From a checkpoint of a small mixture-of-experts model trained on Wikipedia: 14 layers, 576 SwiGLU neurons an expert.
Below are experts of layer 9 (counted from 0) of a mixture-of-experts language model. Rows are named gate (a neuron's input weights, with its number), up (a neuron's input weights, with its number), down (a neuron's output weights, with its number) and show model dimensions 0-95. Each number is 200 + 20 x the weight over its row's rms, rounded and kept within 0 to 999.
Before each expert's rows: a language model's description of what the expert responds to. This comes from a sample of Wikipedia text that the model never trained on.

# expert 10
It responds to: Prepositions and connecting verbs in narrative prose, such as of, by, with, after, during, against, died of, sent.
gate0,162,210,177,161,186,182,212,202,187,203,192,216,180,197,197,213,172,231,222,172,193,201,194,198,222,195,181,220,217,206,210,176,170,200,200,198,241,215,232,181,147,181,182,204,177,207,186,211,253,205,219,224,187,223,192,193,200,193,186,203,205,190,236,193,219,236,161,207,209,203,208,205,213,200,224,204,179,190,170,214,227,198,226,202,193,196,211,177,170,169,203,175,216,222,192,218
up0,229,181,199,186,223,227,162,199,215,177,180,210,197,204,178,188,217,192,214,213,185,234,183,216,166,176,225,182,195,188,186,227,228,216,237,177,138,195,208,194,245,218,190,161,242,212,187,183,197,193,184,201,189,210,203,198,187,231,196,169,202,185,188,179,203,187,250,213,190,210,180,199,229,180,167,157,236,240,200,169,180,200,190,192,231,226,194,239,213,211,165,202,146,184,207,164
down0,154,179,206,220,188,186,195,195,205,216,197,214,218,241,183,215,178,211,217,185,218,225,211,211,202,181,210,190,250,196,186,146,197,213,205,212,226,206,212,189,193,196,199,201,202,193,169,217,216,184,228,204,206,235,175,213,192,215,175,198,221,205,230,164,192,205,170,225,212,191,194,193,195,192,185,196,211,207,200,210,174,186,212,191,207,227,189,193,198,185,240,197,228,184,201,219

# expert 6
It responds to: Capitalized words in names of nations, parties, armies and universities, such as British, American Civil War, University, Democratic.
gate0,207,192,241,179,242,231,212,193,200,214,231,230,231,200,206,215,199,217,201,211,188,182,207,221,218,214,211,203,188,195,212,203,174,201,191,249,217,220,217,188,210,202,170,213,225,181,198,225,179,187,189,195,190,180,209,206,215,191,223,198,196,204,197,193,229,191,201,209,210,200,204,196,216,230,213,197,195,192,183,187,166,205,240,183,220,180,210,212,210,181,215,190,206,196,165,209
up0,226,180,208,185,222,232,198,192,183,202,201,177,227,198,190,203,221,187,205,201,180,226,209,215,218,218,184,159,224,180,180,211,176,208,176,196,221,206,199,248,178,239,150,226,201,184,210,186,173,183,191,220,238,204,245,225,210,200,171,210,207,231,231,189,179,224,208,209,169,192,209,228,221,201,190,189,206,184,200,168,161,226,222,203,224,178,188,217,212,217,185,196,215,189,179,215
down0,250,213,274,190,227,183,187,213,208,224,219,165,216,182,228,207,217,230,184,228,218,226,222,229,206,239,222,192,192,220,180,212,210,177,218,198,198,222,197,223,209,199,182,234,210,214,181,179,186,194,193,180,162,198,161,247,213,184,207,241,198,225,181,194,201,188,184,175,214,190,172,201,198,185,178,196,226,193,196,230,197,166,211,183,213,213,191,203,226,216,198,176,189,198,192,156

# expert 2
It responds to: Determiners and possessives like the, his, their, own and possessive 's, plus byte pieces of Japanese or Chinese characters.
gate0,224,209,217,182,194,168,217,226,209,209,223,187,178,212,225,209,224,173,175,209,191,185,201,215,194,220,211,197,204,184,182,229,192,189,217,206,210,200,178,206,228,177,197,202,192,193,194,185,170,184,183,194,189,205,221,180,156,209,195,231,172,170,179,231,216,226,183,188,198,171,221,220,217,201,213,185,174,224,173,206,206,204,197,193,193,169,185,207,212,209,192,218,202,199,236,193
up0,204,217,192,179,170,204,200,201,213,179,222,203,209,208,188,161,178,187,245,192,192,198,181,201,195,207,193,200,204,195,172,180,181,230,197,214,133,208,189,172,184,208,204,195,201,204,180,185,215,196,209,233,193,195,166,231,191,194,215,239,230,212,220,185,208,241,227,206,197,181,210,213,189,211,211,203,196,175,222,176,190,199,191,185,226,245,212,146,191,189,227,206,182,223,181,187
down0,162,212,201,181,195,174,223,197,218,167,196,219,208,179,205,195,200,177,185,231,195,246,180,187,192,161,234,199,197,185,165,201,196,224,177,209,195,216,202,187,159,192,191,184,189,193,203,209,170,221,209,204,181,188,151,202,178,183,197,214,201,163,223,204,192,202,209,210,209,229,225,197,194,213,202,226,193,218,189,156,224,200,199,215,215,205,219,220,204,171,223,250,190,216,159,231

# expert 3
It responds to: Plural nouns and quantity words after numbers or determiners, such as two months, several members, many, both, clade-s.
gate0,209,222,195,196,187,185,214,159,229,215,191,220,215,209,225,171,212,196,193,182,200,195,229,177,208,225,187,241,219,211,198,176,174,221,197,162,193,194,177,231,170,202,157,193,188,225,210,222,207,208,198,213,200,222,178,183,189,183,163,216,248,163,216,201,215,182,204,222,192,216,179,174,170,189,168,210,183,208,218,155,204,226,174,206,189,196,222,219,213,192,197,194,202,184,220,210
up0,192,218,237,217,176,184,187,229,202,175,172,204,213,186,164,210,188,174,214,181,192,191,217,215,206,197,178,216,221,207,212,211,182,218,190,196,217,222,222,197,205,215,211,183,174,184,168,221,188,190,200,215,207,209,197,214,161,204,198,187,200,192,175,173,175,175,234,200,188,214,198,210,181,206,240,188,209,171,178,232,193,211,214,193,180,189,203,203,148,198,205,202,215,204,175,204
down0,194,196,195,236,194,180,183,195,211,160,199,199,195,192,183,184,227,185,213,179,199,235,186,192,226,187,186,216,206,185,188,134,204,214,183,197,203,226,189,203,173,203,188,206,194,225,183,207,215,220,188,198,203,195,214,251,192,176,199,202,187,205,219,196,204,222,163,170,214,206,209,217,218,149,198,206,169,194,201,198,200,225,210,226,226,208,187,166,200,165,190,172,162,181,197,203

# expert 0
It responds to: Units, measurement nouns and numbers in geographic and statistical text, such as km, ft, kg, average high, population, coordinates.
gate0,183,200,217,207,197,184,231,183,212,158,173,203,184,199,189,216,201,192,179,190,176,212,195,179,178,201,209,214,226,214,229,209,220,194,216,187,178,210,208,236,200,201,220,207,158,237,213,224,213,185,189,203,184,187,188,212,201,206,183,228,193,203,206,216,231,202,195,215,227,198,205,195,218,214,169,191,213,203,227,199,187,182,215,208,234,244,246,214,168,213,209,169,194,202,202,200
up0,212,202,208,211,188,186,227,202,206,208,208,208,254,200,210,202,252,193,169,237,214,208,210,194,224,205,186,197,173,205,203,192,231,203,193,186,186,223,212,200,209,236,208,184,215,177,189,201,200,202,198,193,219,207,182,184,214,193,211,176,199,198,175,164,218,159,212,210,168,179,190,232,189,202,194,193,206,207,193,215,227,201,205,226,198,203,235,213,218,200,171,208,190,195,182,162
down0,182,208,173,199,191,207,178,169,204,184,180,188,204,195,219,158,186,238,222,203,192,194,198,170,183,195,207,201,160,171,189,207,191,219,250,199,206,187,209,197,214,171,229,204,212,211,202,173,225,186,203,181,190,192,165,227,197,179,214,225,221,191,186,162,229,178,187,187,191,192,205,192,171,192,185,209,155,243,208,197,192,203,228,210,146,223,204,188,221,209,219,211,223,198,197,196

# expert 5
It responds to: Auxiliaries and copulas was, is, were, be, been, being after subjects like it, he, which, often followed by not or a participle.
gate0,169,199,208,212,239,188,214,196,225,197,186,190,177,209,191,195,207,168,208,231,179,165,191,189,211,163,211,194,199,195,220,202,211,205,208,188,164,208,187,189,176,207,230,175,204,186,174,189,172,205,219,224,198,182,210,206,181,221,216,189,204,195,195,200,238,244,205,207,182,213,183,222,204,202,182,181,223,205,182,182,210,192,238,179,216,217,220,209,199,192,229,213,216,198,184,212
up0,194,187,189,223,243,208,214,210,201,228,173,185,154,192,193,194,219,214,216,204,203,192,163,209,216,207,230,205,231,205,178,192,189,198,225,191,158,195,183,192,179,210,189,194,158,193,188,208,173,221,197,182,184,211,168,172,198,176,208,210,200,182,169,170,194,192,219,184,216,171,200,235,225,195,212,188,199,201,183,213,216,195,218,180,203,172,212,198,166,210,173,192,218,163,203,153
down0,216,215,180,197,168,199,219,187,190,163,219,193,236,226,176,223,192,201,201,200,217,213,218,225,195,208,185,172,203,234,174,216,187,161,159,205,225,182,208,201,195,210,164,186,203,212,209,200,211,213,206,179,148,206,171,220,213,209,202,180,201,173,196,228,183,214,213,217,173,205,166,188,228,162,153,204,185,228,193,199,199,216,189,125,196,193,197,201,180,222,192,244,184,217,187,221

# expert 11
It responds to: Capitalized opening pieces of surnames or names right after a first name, such as Mc, Van, Co-etzee, Ber-ia, Le Nevez.
gate0,171,227,231,173,214,201,242,184,196,168,207,228,193,203,204,205,184,175,207,235,205,217,195,160,199,204,192,210,189,215,218,199,221,175,205,200,180,185,215,219,183,182,182,213,214,192,190,197,221,207,191,185,193,197,204,220,217,193,220,185,193,210,213,173,203,209,196,223,191,211,192,208,200,206,191,193,200,222,217,193,208,194,212,200,215,216,209,203,183,204,197,239,191,244,158,212
up0,194,213,213,187,235,193,185,221,214,198,191,213,243,208,194,178,204,192,157,213,201,190,214,186,214,230,187,188,208,197,153,194,202,181,185,171,215,209,235,232,194,219,220,184,248,217,187,214,208,204,192,192,181,227,177,219,186,185,179,184,158,184,180,183,180,207,197,216,201,207,209,184,218,172,215,196,186,179,220,252,184,178,218,196,188,211,211,199,228,194,213,216,211,198,196,193
down0,177,210,196,195,221,270,209,192,210,212,221,212,230,200,199,201,204,190,198,191,204,200,214,212,203,211,201,187,208,192,165,200,204,202,238,192,191,200,208,171,191,249,181,205,191,218,178,208,200,195,175,199,209,213,206,221,209,201,156,158,233,188,192,170,204,196,232,182,239,210,210,208,159,184,197,231,165,203,194,172,202,231,204,210,199,234,224,187,238,220,205,199,227,227,203,193

# expert 13
It responds to: Word-initial pieces like red, mid, poly, anti, sub, and beginnings of Latin species epithets in taxonomy lists, such as al-varezii.
gate0,186,177,200,198,233,211,224,212,226,194,243,180,167,197,192,157,196,215,194,201,210,200,218,162,191,207,208,186,201,206,216,191,214,200,190,240,204,216,210,201,194,194,203,175,184,219,216,181,196,202,174,212,192,184,183,239,220,184,234,226,212,193,238,201,243,172,202,175,213,166,207,215,188,189,180,217,199,181,176,228,232,225,234,211,217,189,189,220,163,205,210,227,183,211,197,182
up0,199,184,210,191,191,175,198,176,192,179,229,159,221,192,183,203,196,194,219,186,195,202,180,201,203,169,222,190,206,199,197,237,193,190,218,188,204,206,236,186,244,187,236,174,209,254,213,224,185,185,235,213,224,184,193,221,190,202,197,179,208,213,197,191,225,201,202,175,203,154,205,207,198,156,187,209,173,207,174,196,238,182,186,197,220,207,166,186,176,195,201,158,235,206,264,208
down0,242,187,211,175,185,221,213,234,198,183,220,227,219,229,200,200,163,196,230,164,208,197,190,194,192,166,198,214,174,203,210,191,203,199,197,204,197,224,209,186,215,182,213,179,229,248,226,188,195,229,234,214,172,177,144,213,183,184,205,182,174,203,224,204,213,223,155,206,203,181,185,213,173,187,194,208,221,186,199,204,208,187,194,216,237,190,170,213,200,208,208,189,186,217,207,182

# expert 8
It responds to: Short word pieces inside longer words, often medical or scientific terms, such as panc-re-atic, th-ro-mbosis, un-le-ashed.
gate0,195,168,221,193,186,205,187,237,189,213,161,195,192,168,173,237,189,193,235,195,189,189,167,215,203,223,244,201,218,206,205,197,188,208,222,230,199,198,209,211,222,189,219,203,193,231,204,196,205,172,195,211,232,181,189,177,210,201,189,190,220,186,197,201,215,215,231,192,195,210,215,228,191,175,218,193,193,188,194,202,182,205,199,217,232,199,226,182,196,204,211,212,209,212,213,205
up0,207,218,179,190,194,207,244,185,225,167,194,222,220,169,208,195,190,172,191,186,224,197,193,185,193,181,158,204,238,217,215,173,175,209,205,174,216,226,197,181,205,236,166,211,194,215,210,218,200,216,200,208,243,187,207,201,206,187,211,228,165,169,220,199,223,237,232,213,196,195,196,181,214,213,198,219,220,202,212,177,235,199,193,217,205,208,201,224,193,185,195,154,184,183,171,223
down0,232,174,165,188,180,232,194,213,236,159,188,199,231,165,215,202,176,236,208,182,200,193,192,185,165,212,163,223,183,172,187,184,200,238,205,227,202,198,231,219,214,219,178,174,199,217,175,222,183,210,156,227,172,193,234,178,217,209,212,207,182,214,197,219,206,190,216,212,200,180,202,186,188,207,178,207,212,221,207,208,168,205,168,202,135,200,204,208,216,217,207,194,203,234,215,203

# expert 14
It responds to: Line breaks, sentence-final periods and == heading markers that close sentences, headings, list items or table rows.
gate0,164,194,189,221,164,199,199,204,215,213,209,214,194,191,182,194,202,206,176,181,165,204,193,207,218,202,224,226,169,220,178,201,177,204,182,191,218,209,204,239,213,194,199,205,209,205,240,222,192,217,206,200,193,171,141,166,199,209,210,196,190,175,202,204,194,182,190,205,184,210,200,238,173,232,171,181,176,222,210,205,192,207,175,257,189,173,211,179,221,230,187,173,184,179,178,204
up0,181,184,199,203,153,205,212,194,200,205,214,188,177,184,202,161,208,196,185,183,158,168,211,205,200,224,202,215,188,185,170,207,177,211,184,185,209,207,209,231,196,198,215,196,177,198,224,199,164,211,199,169,171,203,179,190,211,191,194,197,193,200,219,233,174,174,195,260,169,256,189,221,198,211,197,183,180,200,229,204,183,199,190,222,199,209,189,179,209,205,183,176,200,176,203,182
down0,209,184,157,217,213,194,170,207,217,207,180,214,190,200,244,187,193,188,248,166,199,191,222,193,177,187,159,209,229,174,220,233,213,240,201,216,196,179,196,191,204,230,269,180,214,172,183,211,176,199,193,220,205,177,207,174,211,218,231,167,232,204,246,210,208,222,213,193,195,200,164,190,204,213,203,223,238,189,218,213,190,161,187,231,196,195,201,207,193,196,232,193,206,217,207,218

# expert 7
It responds to: Mid-word pieces of non-English personal and place names, especially South Asian, Persian and African, such as Subh-ash, Kab-ud-arahang, Doumbou-ya.
gate0,215,228,204,222,192,166,207,182,186,208,243,206,194,219,180,236,177,204,222,194,215,203,174,174,196,210,211,213,175,184,182,155,221,231,210,193,235,222,166,164,174,165,205,191,178,195,176,213,217,222,182,221,219,191,200,239,176,198,202,165,182,178,226,199,196,197,209,202,205,214,187,181,175,221,215,155,209,211,188,217,205,240,230,206,215,207,210,201,190,190,218,188,183,188,189,197
up0,180,216,174,181,224,220,197,243,190,172,178,201,251,184,233,192,213,204,180,185,189,206,232,176,209,204,188,235,185,190,203,203,176,184,213,210,220,172,211,201,202,200,222,164,197,209,200,191,207,215,236,202,190,193,188,171,186,207,206,197,208,200,184,191,194,170,224,192,202,195,193,239,228,205,175,184,197,191,217,218,205,178,188,204,210,198,187,174,248,230,173,183,196,177,195,226
down0,226,202,187,196,220,235,201,219,191,182,205,234,213,172,173,216,216,179,202,204,200,199,209,174,230,168,220,200,207,194,189,197,204,172,217,163,187,195,199,220,206,225,201,190,211,197,237,202,187,193,204,205,195,203,192,225,191,199,236,208,212,198,219,218,164,214,239,216,209,189,184,211,185,173,218,172,198,187,209,240,183,152,199,204,210,187,232,213,202,203,195,204,144,179,213,191

# expert 4
It responds to: Pipe separators, semicolons and small numbers inside wiki tables of sports standings, election votes and race results, such as GF | GA.
gate0,204,226,212,195,232,185,180,215,201,225,184,197,222,189,183,207,194,173,199,185,212,217,223,235,225,201,222,215,218,199,185,202,180,173,174,161,185,240,200,221,214,182,214,203,208,189,206,211,190,212,217,198,201,193,172,186,210,222,177,220,227,228,203,244,203,190,195,231,196,189,223,199,188,211,224,255,198,213,208,176,225,198,197,216,190,185,205,186,206,196,190,194,222,221,177,167
up0,246,183,195,201,210,181,177,183,169,198,178,172,183,179,199,214,247,172,230,205,212,190,208,227,185,191,207,193,198,221,199,206,187,180,180,157,175,226,192,239,198,198,196,194,187,206,169,176,221,198,202,190,203,209,184,215,213,203,193,203,219,187,214,191,209,201,189,226,197,215,208,211,178,178,210,216,223,211,177,161,203,194,237,174,189,215,176,139,185,189,214,194,224,166,186,174
down0,194,219,197,206,181,194,172,191,233,203,179,224,208,219,199,171,190,214,200,235,162,212,219,188,222,180,200,210,191,202,197,198,230,209,199,207,200,184,186,195,202,196,216,193,217,172,198,177,230,188,179,245,194,199,175,216,205,186,219,188,177,182,168,218,188,210,211,214,190,175,225,212,191,194,203,187,234,173,163,201,169,180,162,235,177,175,180,202,190,182,210,196,227,210,214,207

# expert 15
It responds to: Table pipes, list dashes, colons after infobox fields, and heading equals signs, such as Constellation: or Born, Website, Genre.
gate0,212,202,190,185,168,156,154,219,231,241,184,206,203,234,170,190,177,206,184,206,192,209,190,209,181,201,191,216,208,256,212,222,208,156,202,196,214,217,187,214,195,212,170,225,225,207,182,174,219,186,227,197,212,196,224,196,201,181,216,220,230,213,185,227,229,193,192,196,201,206,187,200,191,234,213,193,185,181,175,221,185,234,221,212,212,175,194,193,198,173,176,187,235,239,209,198
up0,177,200,202,233,201,220,220,199,193,166,197,178,215,196,185,189,232,202,213,176,199,156,195,186,225,183,214,200,211,168,192,168,226,225,202,229,187,187,234,192,203,196,206,205,178,204,212,237,185,230,193,196,207,197,171,228,205,204,199,203,195,188,239,198,202,207,210,223,196,198,223,201,193,167,205,241,226,224,198,172,216,185,185,190,204,216,194,230,199,220,236,242,192,190,192,201
down0,199,227,198,178,226,188,193,175,216,193,190,215,199,175,206,172,141,195,207,250,182,191,189,227,203,206,204,201,194,215,209,182,198,206,163,233,201,177,195,191,181,224,193,211,197,213,183,207,208,205,213,206,173,183,211,204,189,192,193,229,215,205,194,218,210,200,182,200,180,208,214,213,193,229,192,163,182,180,175,225,182,203,185,193,169,207,178,182,202,168,177,168,204,222,217,211

# expert 9
It responds to: Words inside titles of songs, films and teams, plus given names and ranks such as Jimmy, Sergeant, Tigers, Scandal.
gate0,214,191,179,196,194,193,240,184,203,202,200,222,155,190,168,147,197,197,198,218,186,203,206,174,170,189,192,186,215,224,198,213,223,199,216,174,198,214,210,181,231,201,245,199,216,198,206,216,189,151,217,195,196,233,212,169,201,205,187,175,202,217,205,236,211,224,195,227,192,167,222,204,201,208,203,218,241,192,171,220,200,234,186,195,234,193,185,166,192,215,230,210,222,187,194,205
up0,203,180,174,210,148,214,175,206,176,182,236,206,172,202,244,208,179,185,204,184,234,185,209,243,200,187,180,172,173,207,222,229,181,168,200,183,195,198,166,188,165,203,197,192,215,228,194,191,179,239,149,183,214,190,184,198,206,218,218,208,196,222,207,191,199,212,221,177,174,203,203,209,191,208,192,185,237,192,200,185,179,201,209,163,150,170,215,192,214,212,208,181,186,207,226,222
down0,169,182,174,181,191,227,188,189,164,247,203,248,195,181,213,223,188,218,197,216,181,170,186,257,193,220,203,187,166,185,219,209,225,189,184,245,192,197,182,156,209,187,239,216,203,190,146,199,162,194,156,163,176,191,199,165,218,207,192,197,222,179,220,237,190,197,222,180,219,228,207,196,217,241,193,223,192,219,198,231,220,198,194,176,225,185,208,191,200,218,210,206,173,199,206,234

# expert 1
It responds to: Past participles and adjectives after was/is/be/were, such as refused, extended, available, plus linking and, which, and commas in narrative prose.
gate0,174,215,172,203,237,180,198,199,211,203,206,219,197,200,203,200,196,175,223,225,156,201,224,209,208,182,198,218,183,170,172,204,196,206,167,205,218,181,186,208,203,205,164,199,176,203,210,226,177,215,216,247,178,237,201,198,230,204,207,200,205,181,181,197,208,190,188,190,201,211,218,208,190,193,168,181,151,199,203,191,205,199,185,215,243,167,224,169,178,243,186,213,207,209,222,197
up0,199,186,196,188,179,155,186,184,209,182,226,174,231,202,201,218,209,200,204,185,187,193,204,208,226,236,198,218,191,193,185,212,191,208,209,214,185,154,187,230,191,188,172,204,173,223,187,218,196,206,187,203,214,163,189,169,216,203,189,201,209,158,220,201,240,181,174,195,202,203,203,197,193,198,200,171,197,200,134,210,180,211,207,177,207,210,212,190,156,230,218,187,199,238,199,209
down0,207,208,188,219,176,212,188,194,186,227,228,199,199,176,211,223,205,170,231,226,193,209,213,198,215,198,211,193,192,234,163,174,220,204,206,216,214,235,164,217,198,196,220,210,191,213,215,156,210,222,178,176,193,202,211,209,224,210,203,217,206,209,212,201,187,212,162,209,163,203,238,254,195,185,234,196,182,207,215,233,212,165,199,219,186,185,202,215,220,203,226,163,197,198,196,177

# expert 12
It responds to: Commas, dashes, brackets and "born" in opening biography parentheses and title lines, such as (Даниел Иванджийски, born 1978).
gate0,203,230,186,158,199,220,211,212,158,209,203,178,220,209,169,230,219,217,198,232,193,244,234,210,219,184,217,219,183,189,201,210,214,175,171,181,170,192,189,214,165,195,178,216,182,215,194,199,163,177,193,196,200,220,197,187,251,184,190,220,174,199,230,187,191,154,193,231,177,206,212,172,209,214,226,218,223,225,176,204,192,178,227,204,168,217,214,207,180,218,181,204,206,191,173,183
up0,214,227,211,185,194,182,207,200,159,190,196,201,193,190,179,228,221,195,171,164,164,201,188,195,204,201,175,199,207,195,183,180,203,222,202,189,208,181,225,206,193,187,190,216,186,188,196,202,191,196,180,213,182,218,215,202,220,218,212,171,202,215,204,219,250,174,212,173,184,183,251,238,226,222,203,246,201,227,199,207,193,220,217,181,224,194,209,185,200,230,214,214,211,165,194,179
down0,217,192,223,215,205,188,165,206,201,177,252,183,170,197,213,205,206,204,188,176,204,185,187,188,213,192,163,172,217,215,213,196,204,188,199,205,184,175,187,176,211,196,233,201,202,208,229,210,208,208,182,174,211,219,189,198,192,212,228,196,238,200,235,163,224,209,216,170,213,224,229,234,184,214,210,205,209,202,160,178,167,205,193,208,172,203,201,174,198,206,190,205,200,205,208,193